{
  "num_hidden_layers": 9,
  "hidden_size": 128,
  "n_experts": 256,
  "experts_per_token": 4,
  "d_expert": 64,
  "d_shared_expert": 0,
  "hidden_act": "swiglu",
  "moe_layers": [0, 1, 2, 3, 4, 5, 6, 7, 8],
  "router_score": "sigmoid",
  "normalize_top_k": true,
  "routed_scale": 1.0,
  "balance_loss": 0.00433,
  "balance_bias": false,
  "n_groups": 4,
  "groups_per_token": 2,
  "init_std_router": 0.00769,
  "lr_router": 0.00136,
  "vocab_size": 8024,
  "norm": "rmsnorm",
  "norm_eps": 1e-07,
  "tie_word_embeddings": false,
  "optimizer": "muon_variant",
  "learning_rate": 0.00674,
  "beta1": 0.9,
  "batch_tokens": [32768, 65536],
  "max_seq_len": 1024,
  "train_tokens": 445100000,
  "max_steps": 9326,
  "dataset": "wikipedia_en"
}
Below are experts of layer 2 (counted from 0) of a mixture-of-experts language model. Rows are named gate (a neuron's input weights, with its number), up (a neuron's input weights, with its number) and show model dimensions 0-127. Each number is 128 + 32 x the weight over its row's rms, rounded and kept within 0 to 255. Numbers have three digits each.
Before each expert's rows: a language model's description of what the expert responds to. This comes from a sample of Wikipedia text that the model never trained on.

# expert 50
What it handles: Single consonant letters split from inside words and foreign names, e.g. Ling-t-ren, Rat-n-aprabha, Y-v-onne, film-m-akers.
gate2:144130136164103128112095151082165035057148090146108099163125110153219120108020119108153175126136143128158123175063086116149137145093113105120122102127162078194141152109133149111099113188106126116089170120123180138089109196153191081078115122138133148128069100112113124104121104112096135121096120147143128129092109141144118124125124138093105150119201184144087142153138094094164096134137
up2:151126105131118106143090172105095137058096113171097120184095201170170085101113147154103119104104128144117131078107174123165111129120132075106123090181132126182116081111106152180172152108086126115052162147135109143071120098156130185096143070113132103098157130125082103092123078067136111081123101163106127137166173112100089111119169110117089118176105137212084145105101150138135080157097
gate3:092134158196112074109086140077132126088182121139106165111161125107092096105100068150182163113150152080114105109041125164118105133138151180068127103139117158139084136142116158121162135078094155153124161131134107174152140065139097123170124120106138188134137156085141084100150169114130136115127097155108152074129134141152131160140163126066131123099161088131092150086108240201111120114159
up3:089136084102154129134132212139127131114125124184122168159130125124095133068162120118081113097153128100128109104158146110161167135166149064148107135067121115150197134090134060142107109127146111133186101098128117080131139148089134123091140156126155063097129153091093140105159088176191155164124169144160125159054094119078107095093108157184119135183119146137085090161195061104157156114093
gate4:096122080157110121088154147077099203132123059158161108110147130126142123117080077210114158146135092107191056160138172174133130089171115118086091121103127118136123136121168086136119191128167117110095123125160183114147098143077118143180131137088125183104100155106130170109182108112146115124097136103113128089192140137068146086127086153048185098147094152157121147134100099134083138107105
up4:116102116131101111145194119103156079194171097112141136094162147108143158057133144107085109130130130125151103139109185091089141132049155167194085133172116150172114113122092181205153121149135118143144133226183099114111140136157089136104089137152131151112068124107068118083120078177142143093145157178177116151142101125096131161093110133146098125104128103139118101151106064091121181122104

# expert 16
What it handles: Lone space tokens filling empty table cells in election and sports tables, plus the -ist suffix piece, as in Mannerist, traditionalist, registration.
gate2:103129131103171120147131169169130083150143072174210138127150128093113157112082148131141148117185129104155106117130085172156196121122154144135176146195153142130107129156146090160108225131155117144127078121165158147156096064165098109146110149140149088079082124100144073167121097112123128121125117155099112124079175161135109182106050091194106146084144136147139122070127168085124079126131
up2:117117119124173157122123105114111126166081096160123107126185121182155208139197088167126104114172121128131118102151125073058139153098159106142105121085063098124156084107135132122130117153099079180130158139080138169160109146076096134137149153121159082159051081132104127170127089109127100151093112115188132150131069089090116099154078145093123177128080143110119155077089076125152153109063
gate3:175161141125115129134164082165122067122228055153176168095134142152046196101053098111131184151088149146147099127123136084114182110142139151137110165095134155099124133174130132135148136127155133162142103129163157185166186136128100154149118163101137095090114156086120167058163131091096122103174136078127110113076137136118145150142079132125156130125167094119171119147085175143164151101148
up3:085133105053211144138114128131072157125067130056082049170127117137191081117108132128077169088131124123168100156156146104147083142151128148117121143144142111092140155115139085102052167094117105106122132169111113088111161130077158106098118137164133138137104092086098140206130157125160159134105115137127131125181088112136140078158137108100096100139168167167086089103155118196117110183111
gate4:119058140170123113091167130135161096141138129130104157050140144099154105145122126100144164134135151079062061121151072143149154156100149123161134130119124091169091163122134144115180139059185120149126083141135089163151143170128148148108074175165145103043116095136153159057102142143174124140126092151126154118127174113157114208122146075058136106153178092107089127130143165141092129105181
up4:112082063141132138115089153093120086109133152107103116096125175122109097103132140084192089104137153174140076141191128145158142178075182148085098147133098166208080095109143152148131141087187161154136120167129115114078132176120149080102192151168164074095101118171168144122174167111152122161183107183097120127186115102112134166140143127104130152138107164102062145121085115085147128159121

# expert 49
What it handles: The piece u and similar short syllables inside Asian, Romanian and other names, such as Sandu, Ramu, Hong, Su, Yu.
gate1:130104152137154142125125132139016208127137151094090109109141075097141167142142153085097154126162142118103147129141104156117153154132153136115100133112141161140100145161122138141075206162118093159098156154098197137124095127174164145145146161063110197124090166116106149104125128115153137062147138159102190199145110122138157093077092081114101111143129130128212108105085105073110092113169
up1:117167131155132180163135155170136143138165213084124130146137123111148133175143111111140077106145098140111123161079077093127110136142097162118108111108119199132149154138119135125089119196111115114124094082141167108085166136112151102188148164146144131029173122129101106163165136042132105105127103250099178121166125148118171122083081175086140126146153147143128131081160117134125112154151
gate2:163133128126113128118117148136205075138147145115083154153098152122174106128106128161114179081140161148168069133151165066179056164117066095118150121144119120186146124193081153142055119155127128169201105151162140087148138180103118098147139099117144109109097118184178137125197111142160147089104137102123112146184046155116154162169124191100153137118144122158118178126133112153132138143148
up2:037109154133155143102136123154078137085108105137067135125138140072082155133134213126105126096092112083148131116124146156130135107150161162207154110107100125132086156126185105101135158089131088121127146151110186095093140153064153085118109195106057126117108128114128091168139149084200128178142111107098126187113185139127143089160148088179158094145166139152091107129116092093175116114142
gate3:200168142101083105149125125107116099113176087072081133133117160121171096075065126115137113109133148134143154112082163101067117104123130123117176110146124164137093175065130183146141072119089125134144119087147069131112135141178151150144111130185192206137116113096125086109074114071149100084166146098105119202179112110118148159102120107073129143163087102096152161154162118144163178132131
up3:130143162114178135146113123123097163098136153074111138129064177160159137097129135170144080170119123107140106098141156060105069123171147103141102133113181141134115050062101163171182194097094109124164144111152107064134196120131163105111135127159142171097122112109107109089120112068106164130171143137155125184160138163077171185148103106089146084138157160079075109122115094096129134086090

# expert 24
What it handles: Capitalized opening syllables of names and words, often Arabic or Romance, such as Al, Sal, Mar, Med(ian), Mont(essori), Cam(us).
gate0:140137179096196115145125132114117144078135100121112101186108079116194132130087167132178056184122102147110132147129166132150124140147140165122067172115185124099110104159080095166106128118138159118124130064109090107220162159087201145135084145111118151093117121130092146169140121165113196144113121183153118167187177159120192118109113167152146145155109132166142114132170143132150124067107
up0:114139166101135138086134156072088112099132045128080198175163103127154135123127146185094096159123136119138155089186109141158088127141142128140128195117162117141064142149115137165110108093176121103133120091184125098127102138127219107120127139135159172141088134163101129127150127115194164120053137136115083180106115175077124110087154150130183127105127172107173067124105129160073127180094
gate1:113217121105147098139142144094165094188141045198161114128135148126082127198149125085101137135171119145152134111184153157146089107127120199145140131105145162082125150151126185104141182166126063074133112159156110112156145169137173139117139123077171161141097105093122094142086092097069143172129125153157141107132105135131146159147158142117142098110148185190070113159105130081175161116153
up1:131107127145163152121186114182065130117134153146115113095115165095092100112111159132104097122106114104102126104142090149188145140127042121154009138110204124149137186112201111151138120113085108159185112179145128115138167076096153162157115078164157104175104070140130128124118158107101152101114081126146130107128118147147148107114099114161115146141111113117098050108135101125206086084149
gate2:149119101149188162177162152153108182144127085106131137175082115111147131176149103055087179111108208149151174151092176149079098136129082111143125111048165193129100135128143135115101156126117140100123153117090107192150149139141154064113103140058174101101124087108124138139112134081088130137099122127124117113113071125188105138078117142123216136091142166144120100142133161129113179083150
up2:108117094117108142121086188104179087139074127108142146095159159212102130115102093166145086136155123117114116127105094136162102124171128158115093140207123169136139104075054118089055092189147104121115119107162124131091098108160120149143146170169162219151150142152097111156153129111137118157115129083143148134111138141076136136165174121093139143086129054174109167132103130066161078157173

# expert 36
What it handles: Final pieces of proper names and place names, plus table cells such as DF, MF, Ward, Junior, Ohio, Russia.
gate2:180124133113214110150132090181117089144127120113173108158156111139134055193093137123098168097091188083104103124133095126096137080128102160136161184103131146131124159130161131114172180095136153101114132123075129110126164093160133129085121113150128137135138067133150129106106059123140140116173105149183091062141068111185124135140106090172112158137085126199136092039160159111148125091150
up2:122176157089084137137163099109112153115102125108123134108091173067154143173170124178086132097093155143104146098161141161142168139130135166116171173103138169060138066110111077098115116139109152132186128106161071159111181080131128135058159120151109128128083148181125143160098146102084171142089177089145114158162138054142158117172152130177163163100061177132118086107157095130119085116174
gate3:163179094098151120056079103156101103077132105113141091151204055154151177102142153108176170100126076165143098134114121174141122150108106203111148069152142159178119084136125130071114187067133166157139156090154082150135121140147129099176118141145166139123200074131115137144121124058102125147150141132073098093147121079159173109175107153143161131125130103155121167164145133118092127130122
up3:128175126123145135148046106119147094112111149083126211045156138146134087133142110161126139137164104140154203108134154092077133107090152104107056125173112181130153184205123135119126062112179166101156099116120173150143090185103139145185119186112166137089133165128123152103127136136097135132155047149133173118128082103104135133111174091128126177128148144078103137120160091129102105107139
gate4:064164181130131059079126112096080122113057075151157126149127137130095108181115123119094140117186185072074093078130070143105114144164176135146134138124129119139130109133121089142100085143113130130087072140143090119177162087130085182148120052180154133143180127103082136070149112136143134156149124124154152172119112089098138155139159108139139153107141119152174223162158120100174136100113
up4:229086146082138179166141104170084088134147072100113130185098083082067129161111128183186103159159116191174131163102146106136144103175113144139122114082111172189128133167174109153131157083108134119152109112136141144158147105091135091110122157091141085159052133151140092153157108103193109162161110079104138126144114129121104135082150095134124162151107139136199109123069158127156135149121

# expert 0
What it handles: Nouns in census, geography and taxonomy text, such as population, area, species, km, mi, %, °, and Hispanic in race breakdowns.
gate1:139129100103126122178080160083087089116156112090074141100149106134091126113168094060073145099097108118124189094169108116146146122141168089094171103131205103115103126115098112118117119151114091195114127120089103098127105098119143135183133129130108129133113118089097105118125117098128133109103097109147174116143241178081124159122137071153175161112187115144161193156176149171159201102145
up1:148122081112138103142111157136125114123134096163127182117107163124134137084109153122148120139127153200092125118165172156174118169183087117138187120139108100102099182114144129075130187081148076144092161154131146129153173089182154098081116134133136155075160069175187141188129175109162147102118130191088113114174181091115116125131163143104091187217147085129112121106173097118138112167098
gate2:125209131105139109144126099121122091145112162105056164106147106138208153123159122097096209155182102143091144127134085130089191133095123105168117134085165175095164107136127190117176204130177106135139137167142148169157073081117115132101080206099112139116089124169150147150084141138082160117107157127126117132114133085136169153101135109135182144103172119165095144089101164124133158180139
up2:111104081113153179055071124124111141130145141095083129177110110151168085126077134151154132076138123199117102108088130148102109100174133142113057170171105147124116097139097166138107157138183171090095096175188117158129148143116099131127088083060110092145190136073079132102129133150081155122114172114229143105082149112124182140098138131081126119140142132084125136137128168129107160091156
gate3:105114139182117157120097119178081124185106082124129143161119166106133158137112126135092204120135113121112113126142093099130088152149122116088133089129152112094100108169110134092075146172172098127100154145058165134088115111095128090187141192114167148090101082132106104101091136163113189134091126130075136115144064127143137096112181092164190150170046138090179141097161149167113155101050
up3:167180141155079113110097091179111096165110102135068123167081132094153149131133165129118165093105220179158140120096185152079164125119139134094125127110147097134161064123135141128118213129161130094132155153120168127125099123111094087163064144089099121089148100131090181135076103141110185148158167119097100105139149170178147098103097105179126145075135159138147102134156082119100080197126

# expert 12
What it handles: Direction words and regional terms in place names and locations, such as New South Wales, North Vietnamese, Central, west, along, area.
gate2:143151116190160117153154075124159121087142116095176126127065096168190175116077161100090154112132134146153116105190136140138142099086186176144162136150107163141141151125117150098187095109139064126163123158118128110129114144106086156151116095162110151142156120154139081103106157142152169145082137121159053154137093183102155109024141164061159090101167146176088118155101169090143120137154
up2:161099140147203137117133097146166137091119130206104151103113098137112154118146078067120123132100106144124059121160170077120076144104167109141100150098215144131137120116103171163174161098066114192095140139147100123118167130157079165124132097125118083156142180072151078130088181083176136141133112176128150131182068142127116125107112179051126146166136107160147149121135154148093142167108
gate3:082122144113083174131135126064127100094145161121147172154086136100106167106117117112145108128080137105143167194106145062190106106127148140136143192139155133105152123195151109122138049195131082099094143132156107130089105134140135127129121167136089156152159104170098092138151170140114186159086111091142192118193091157111103115193131137146126160171124127226107157132140156099170171130161
up3:076166172158118120173153177072066124108123136136157115128128131162092181109125091104081127118073088113081168155156114077110128109183130158153120175083125130118130143188191094099132143161150124136114152147136104145122061131101116096154095100122129153103183115142113106173134120148118155129115128113143213110180132152083062106181125175146093144179123119193126113120090136049191156119161
gate4:153155108126179128084116157114160117109167130116119163121089158167199146149047185095139157135149115113094124150221142129094092139116121078136139084136123105139153110155123133156108127179144114155110087117173082091176073128138144178104148096141120136123199087155108178110096117114083167102157177191184099107070104095218108158136134092140125112122139168124189105128101127141091107119143
up4:088202141128106091151114124093129143150118178084193164131070072130155091128148157159144163106107169150056124140155099088143147139096121186105169182137086149119116167122136126083140133128115150168063094091095182169118110129153153109111139099146153156083160152078124146146163098126112089096063114073161179159092123137149100081104147150161156109173087097155140132084155144043124117135155

# expert 57
What it handles: Syllables ang, ong, eng, ung in Chinese and Southeast Asian names (Hong Kong, Chen, Lan Xang), plus up and exchanged.
gate1:158171159121092097141096129088108128131111090108105153144158138110115101152123140174187122095102135216104151113093140135134156144140147198095181170133185112132039124135155155150163124123093163171102089126070122120134124120131132054086166148113154127150085115068109096073149134183079046167086132146132104133132114089110135154146101114134118165076135125165078096127157137109089090123203
up1:099117089067159136149185133124127135126211154113148097111087172169152141114137147076127120105172181053143106098172120130132084118134092040116108099140079126127147120085089151119068106155092100176143183126093163144116105153123110177168105102167104081097181128147112184105108176154136171105144125111129160104148160144146108098153096075066096069135149121136153125129106077121150123173084
gate2:142114118123073101107128126134087141123149100150133092144095153118125053078077141150084162103084072139102153129107063135064107090100112069141173073162123105112151152195129129060111153061148089150118125127113099108117139113160112091154110075118148097121126091115083141113128105074085165105160119141125134173133183144143060137102172122038115081099128122121157197131144172134158166139146
up2:119144100176182144139095089110160098154103151120154118121171141106177086100113153136147134104179130159088143153098130117151104125142115118138140143099088052113121123088152090123109095190149127083127090146084109111107147111100138154099237109157155082164093089190140072174159147138134162144121083099169159073102158118146172081116184104165115155103144092136179186087153120119107126056093
gate3:169076170138090076148114206127166083157088115144161138106121117132143111167118164109136127168139145070115097160160073169159141084085168129159098121059137062173152114130092076197141095116124137153157146060131129121116136153119054123144146172186134158125128129075140182094109121115135127127134131134169132127126167089120166182100197164076160098141146155154084144156161138149075112149139
up3:117048119145147150090055135177122086068105092114113154122131140140127110120097116132165111087102142129157111179085156143164127075095178113148080145120133147077154121114100135148119189151110118164134141082091082120121110073110080177096128124135148102096093095084114124147115131143101186194158041162097123092179143143175131136170162088098111105163148153159095103073174135085154147164085

# expert 42
What it handles: Word-internal pieces built around g or k, such as ag, og, ig, ug, as in Gallagher, Bretagne, Hogan, challenging; also table separators.
gate2:143098147138118100115106140132088072195183139122149151066172130102153141143139169102173108088172126079052114114130150072110114145130121110111185113105174145191134046105091084109089172149132102138169163063082140096123135135144173107144068114130173138082171151131120130120062108140146109089116132167148076148161112063109129094141112122141073148096100204165097127128141147132153117125137
up2:107074108151133138193101104118109147104157167180180165195133114139123055127054083167094096179143171152149123100108120159066122159137098141167086118118146102117161139094123109104138083147117152127137137147172107122105152105077149139128152145077128096143084115118111145131137109079081094173176090039115212126127183175129152137114114138100099079122095145118070109160134145079127159117091
gate3:159125119115163139093064147120091139127108089177162101094132183116118125162081123135084170121152104136147094120109168129107173171119204159052146098155199104134078126115112118158173139186099139155196187132146107090136135128067140122111092139154113158117107180093080134104170116136209141150155094150133139123111167110159195104147118134119136065142198136157119157107115153113121162130069
up3:108163147109173103131197141128055152105118129161109116143181149108141096133113116087102095114174158142130190122106126141132109176188182142094112124123143103081112148134124156117175110131085185161123204092153170135099137122105182020137130117087134195124121091186159133109141127077171140144142110145119125178113110058140073121114098121154170108075094158150088165166114145096121156140149
gate4:149103107111149103130154113129134144168171063045109133164075106122155083089096158121161129145090134150132115075085137119150133111159130129111132150187172162159090079144197135170159134115167099109112104161115124130144164140153151089110081143063152143141097152137149158042145122155140132129164152056149106157093099174073158114132067126150112142095167158099136092177169121182089078109184
up4:135174084113148120155103137127130084158164137079147169113138127195075185133149083161091127120136137116123060153146095149080175173097161118179086120093132096140163141134115084146110163123138180160201122108179140165113161133172066154163123149148140157151154110071075115143132079121139163088084204144110152100164069155164089178130131102136142117130121158097163127173110127150152177117071

# expert 35
What it handles: Capitalized first pieces of proper names and title words, often within tables or lists, such as Well(man), Hol(anda), Ren(o), Beng(ali).
gate0:140116161107106144179205122099165100127167118101060151139188067133181094119104149096123129068127191133128174145098117130089171120193146138074123060169103114131150097152134097147184145119131102163109163116129100134126109109125133110157150127128117103120160135179122065118112134136119110114092140165143126173178174146121180104051088125132150144128109132118025133130132193063138161151110
up0:083098111115137144122152065130102168113130151075161124175122131122076120078134185091144175116087183151096116145091103102091095146131165106085095163173104106157096143129142158126179176123187191123140133100134143070128159133142208088205171100169156152101131175143108104181135085111094145146125122121100151173148086151140088139097118135150104064117120106095067113091168131095118122182159
gate1:180128169104172113149151097144128106108141146136129106146088145159064115163066126116137148143131139118114149139088080127135146176075135116144133122131160057124125204131172113121182148181102093173113114137161091114126179099184144115137141121095151130113211183102120128139067153148157100101112126098152185073062111108056137092112138073105158108164114113103157111105121097102065073166180
up1:189089101154123139148124095120109109160137147134102155171074125172146135178067130088152104129193077156137184132167136165132081158096114116104132136133137149076125195152105174195129138122153121115143144157137139104098128085112124129075123167164165127136078116175160073172125124139120078177097117096194158133114145089118115167083126150174198079139231112110161124144115145099159163121119
gate2:139113138100072120137093119106074066082108108124171085158135126095167233147138114143133157107142125083148140092066130119122109171125161189210138108131098143122075076148181061105147199129100141131105104104193098131130121091114076135141094126090119122124103150123157134156127132170119187147126103147176115156126137119101073166125126080117171085121145098106071139081142089085141125136168
up2:151147129083115170098121162089091124120154117117185169072119143032089086080041100101141096143139081123141076146145077103133119098135137158191117075091144072125120138095155135094136119093146117113125113141158140063071133114126137117103131156148094098124167106132130166144099071158148123092149077079075132103123136131094164141099115147167109142144115144219086135201133131107099103111089

# expert 34
What it handles: Final capitalized words in place and personal names, such as Hill, Park, River, Street, Avenue, Brown, Singh, usually before a comma or bracket.
gate1:106088127130174128117202171046140075132184083171149172182118142058134091156111095101083152102117096141157110121134131091141147096124093113175154126152181147147082135167147142133213100109158122136099130078175119148113191088093121177107159151169165137150158180104124130123108118139144124086099111142132067089082104106113165074132136112087125131126144135141202086156137142083144112100103
up1:103132131099048102129162081116095123120124099091089105108095106145159129136127069100076120169124169147167110119154067109126231111119136094106196114125140145138178108120191076151103144128153096087132108151173079130092141142078080141122108096133099181122125122039144148120145207104095151130158120130123136127077113103093111113097115131126132092183142145140067140176138138148129207120111
gate2:149087150102089118151134151077121088064120146160137119156147127139180117148088115120103087101138169087100134138193062178131124138175029144084141108116135095165090201142148122146122091089133162104135144109111115095113154097068145096165109172101119119161162116110132103106063086163119106108086172089145112112151089124104144128145159109131066147135076158204104106156112133125098062151180
up2:167113081097102105111128158115111116117156110113191118191167099155131122183103129141123076174162128187123125087070119128180108157124052107131144125137117175104062094141153134131139063103095111116126126085123088105161052152123051151116129142056098137071089155158143148143149080118132127101170147101087097069151113182103118093185092150127125130127139179068117120111085088132151134132124
gate3:159142152128096117160104118159160083167162178141152136120159152132120125122033186170148130155124119068138132143103157083116116130133214097108152128132109175133135130138148129149134088163114095153122083128143136134088146148166078116143104154114135107187191181107104124092148078125148112104163129034149107169198090138063093164122091105096088166155201126141184164094144138081138126121135
up3:153183142098121085161110150099118169111152124102135106141147078168105111134113101132170130186093146159132104156129100136144037167109078194093058110130130160054157125128136111131139061129098138053179146134075108077088152089156189136087145133149106188128124109172135135100148099129162144097092131114159124123152072134149155171117142079145112080138151183147085163140150094148177137166126

# expert 22
What it handles: Word pieces ending in x or z, and -ter, inside names and brands, such as Truex, Superexpress, Pentax, plus North and York after New.
gate1:093131127093122116133102128159115142146142164148133114171061147119166182167138137106123117123138037090165104136087156135079134111208083148111149137113147129128079170173097099104099156056114108075175179086175097130140145140148074151205094101142122156155148149043157157105143131148124184156100108077124074090125103082121135132104135098102131137137151111101134117143096127133215119092109
up1:086116145081158127154120142129140141032123159128159132157064186163133123143153106152073073100094061117171127116103187086038105153198096102147118151127137130138085142169127086094091126077138115119148141108146143166115196101117081111135159162161142187091102096121123159093095118120140168110135141156183141122109124080142143154154163201118094100140133121114132127141040118133142123142112
gate2:177101131058144184129128160123141115162111088123084167141189112084127102148116089133133126096149137130131155190099102117167132064152167120135119116075133099142128157199152164071092146159114177177169181149157178130153142128133111124118092162147167096098138137158166155123134165122111150120080101133069114142148142104153090083109143106115111132129255102172170122103156189154108095101105
up2:086161127183092132148116085141104121041122103114136127151081100152105133153177159140103126172087094122105170115125173130132101179115082168150160188133119118148072141161149129112145138105157123112106196118097115126187092176133130133143181199125161167174164103109076193110166097093102142132079173138115138165090085155101120127079072139071144097115088138095123181156164109163153130089134
gate3:094170147186138084126180154119121174122121168128145168123174085057170126131086125109132121140127088112104145140091145110195170099091180147152130115119132140112089146141110095158139154068148047130085131151186085157174146085159096106159200123090164164180128118131151077100154178088151155141062148095065059081127112133127124128103149090155133100142103116140125110116137130170113071114151
up3:121140150178151140108155105143202179149169152096130165098194123081131095137106166135153141102117113146113183124109083149126169096107125091190086096151119125057110161157136062131188166080112169109072135150151146115137115105096109172164145117095146109152133072119149088113141155082131118109132153138088083146044196108122110135133169114147124085137091132131146100141095134215082091086137

# expert 60
What it handles: Opening or middle pieces of European surnames and species epithets, such as Wel, Bed, Hale, Falconer, Egerton, Navratilova.
gate0:108129106115100126131105157077113083158117112165129086134142109125177126085122180200121093227106080108149119126139136179166143168100171108082094126145125139165131132117100016170150085153106144094131113148124133073129135097123142156136119197097167127171147139142057069169122098129106123121160098131123137131182148148183134148057114146172089147141160083152122137156123124167080141172107
up0:165176085147142118116065111153097129181128058147093112123114162197132095154183159125118095170108164156147128127127100144149113120118165164069126168125068152156126184124184076168137177184148108109130060116154136101144062152122146147151089137088127124144145112123100104143150048116109068126149074151139126132137158097155174154094107105104102147156154120075049140094137123166075137135152
gate1:144116164115130185180123074088194167111113087081098110152140105154178157136130176182127121115093145077092126115124103079042138079082149057159105128087127141103119153120112138088150146134170114100138123116117083133107115158122096116107170106179140152101089144136116167116097166182142161109140116122134109120148130091102091133143142090130151193164121099233128157141090186086161119193112
up1:088134114135151126131105143148116070163124130146199161067177138103126147118144063092133098128172129097096180174157118147125128173119168153120135121120153096121076125209147099125167165083113128140150095133167160125124133168152167123085112098106129089129184136054140150160095113088075122157149113183142161145098153194156164143052109111109076131066091114099129098093124067141097154078167
gate2:152119090110141122167093155118157096118094061115099140118075131100131153164145103099088106185130169109091174113127102074161159144137122159148142084195109136089161078161111128125171131123155092149136086103130093113132168144134113209145093082101100178145158151200145159098146145084184151136173152112139079175089121152094141034165071079154123129095154073112104128123127112145102107085123
up2:155041131083123161095107097113144146180172172099133156144157130114092110152108096152130141077167080114155127131161181087092088136085132129123137209126098074125146140154166085113116132145142197162060099089135114108121141108123160125178190136128158117077115144074114135130123112191095166122138155133102181106120142152105104189122180126072099117194131188146151160109171151140101157157155

# expert 37
What it handles: Word-final pieces like -ate and -ine completing words and names, such as Italianate, deteriorate, arginine, Wolverine, Divine.
gate1:115110194165093089127120126149077095150147144083119141118162080097175157117100108115069104091085151140150088173095135130163187112133124138134115138164162142081097119197134083205168130157166102081110117159140176114150132113088168130101148117068111077090087132077163152145096105118087112135132163123141135132140103141147151132076116099138115153130061128150124117054111198046127114162079
up1:165111136104100166087139079116088122091207142166145158128139119151117141166079100129145104174106109168112145119155182094061119117084122128103130138054164117088159119137118145140161127132147120088131137165159142105152126109109121139161095182128124156133202123081138194099116149110068183074130150138119107163127115082124100100120100104065120182142159147102248116107127152205120111107115
gate2:149163126110163157108107138124089139108139159134142079159109107105181147182118119100177079152103075132116170122101085130162174129200150101127099091098139124062103037177128129109148180099150115095095132160159122123135181088092076104130117070137130129110054141071099127129193170139092145124182140123067158110126116116084121121158135101089167142099170109092152160103069136170149095155122
up2:077149098134149102160086165138086133099148137111117088203119109165169085125190139089104139148098111176179131081128118148114128152142114124164157179052073127124130096131093139110127156067111101076095162132160046115098145145121113111139181088128193107119129069065091099121162131124129118134142137218066124094087116168097119112120159135145161179159142136109147151122115139112183094124092
gate3:090133094120173134150181106142111126084114125111100141134150140082146123122184121112138129105148164092156078103146148144085172081102143131152096128099181107198095150142109139176137155105111097180099140121123120076110152152076153181143123117067130154152187141147092098145099075162180106210109095146127134170106104116061141070173143107123167119152091189110126106136124161152099159229164
up3:118078134076157148166142138109131107136064136203149129097134154070150121129106104209078173187078134117155080118111152081148100145148109125151121056130136125131082120120102139094123148103106135180150165107057135083136139075182200133139111148161154159119139126132102115098158107141105136140105099141142117170172094139082129061092167173108108177112119145146125154154155132179043083135110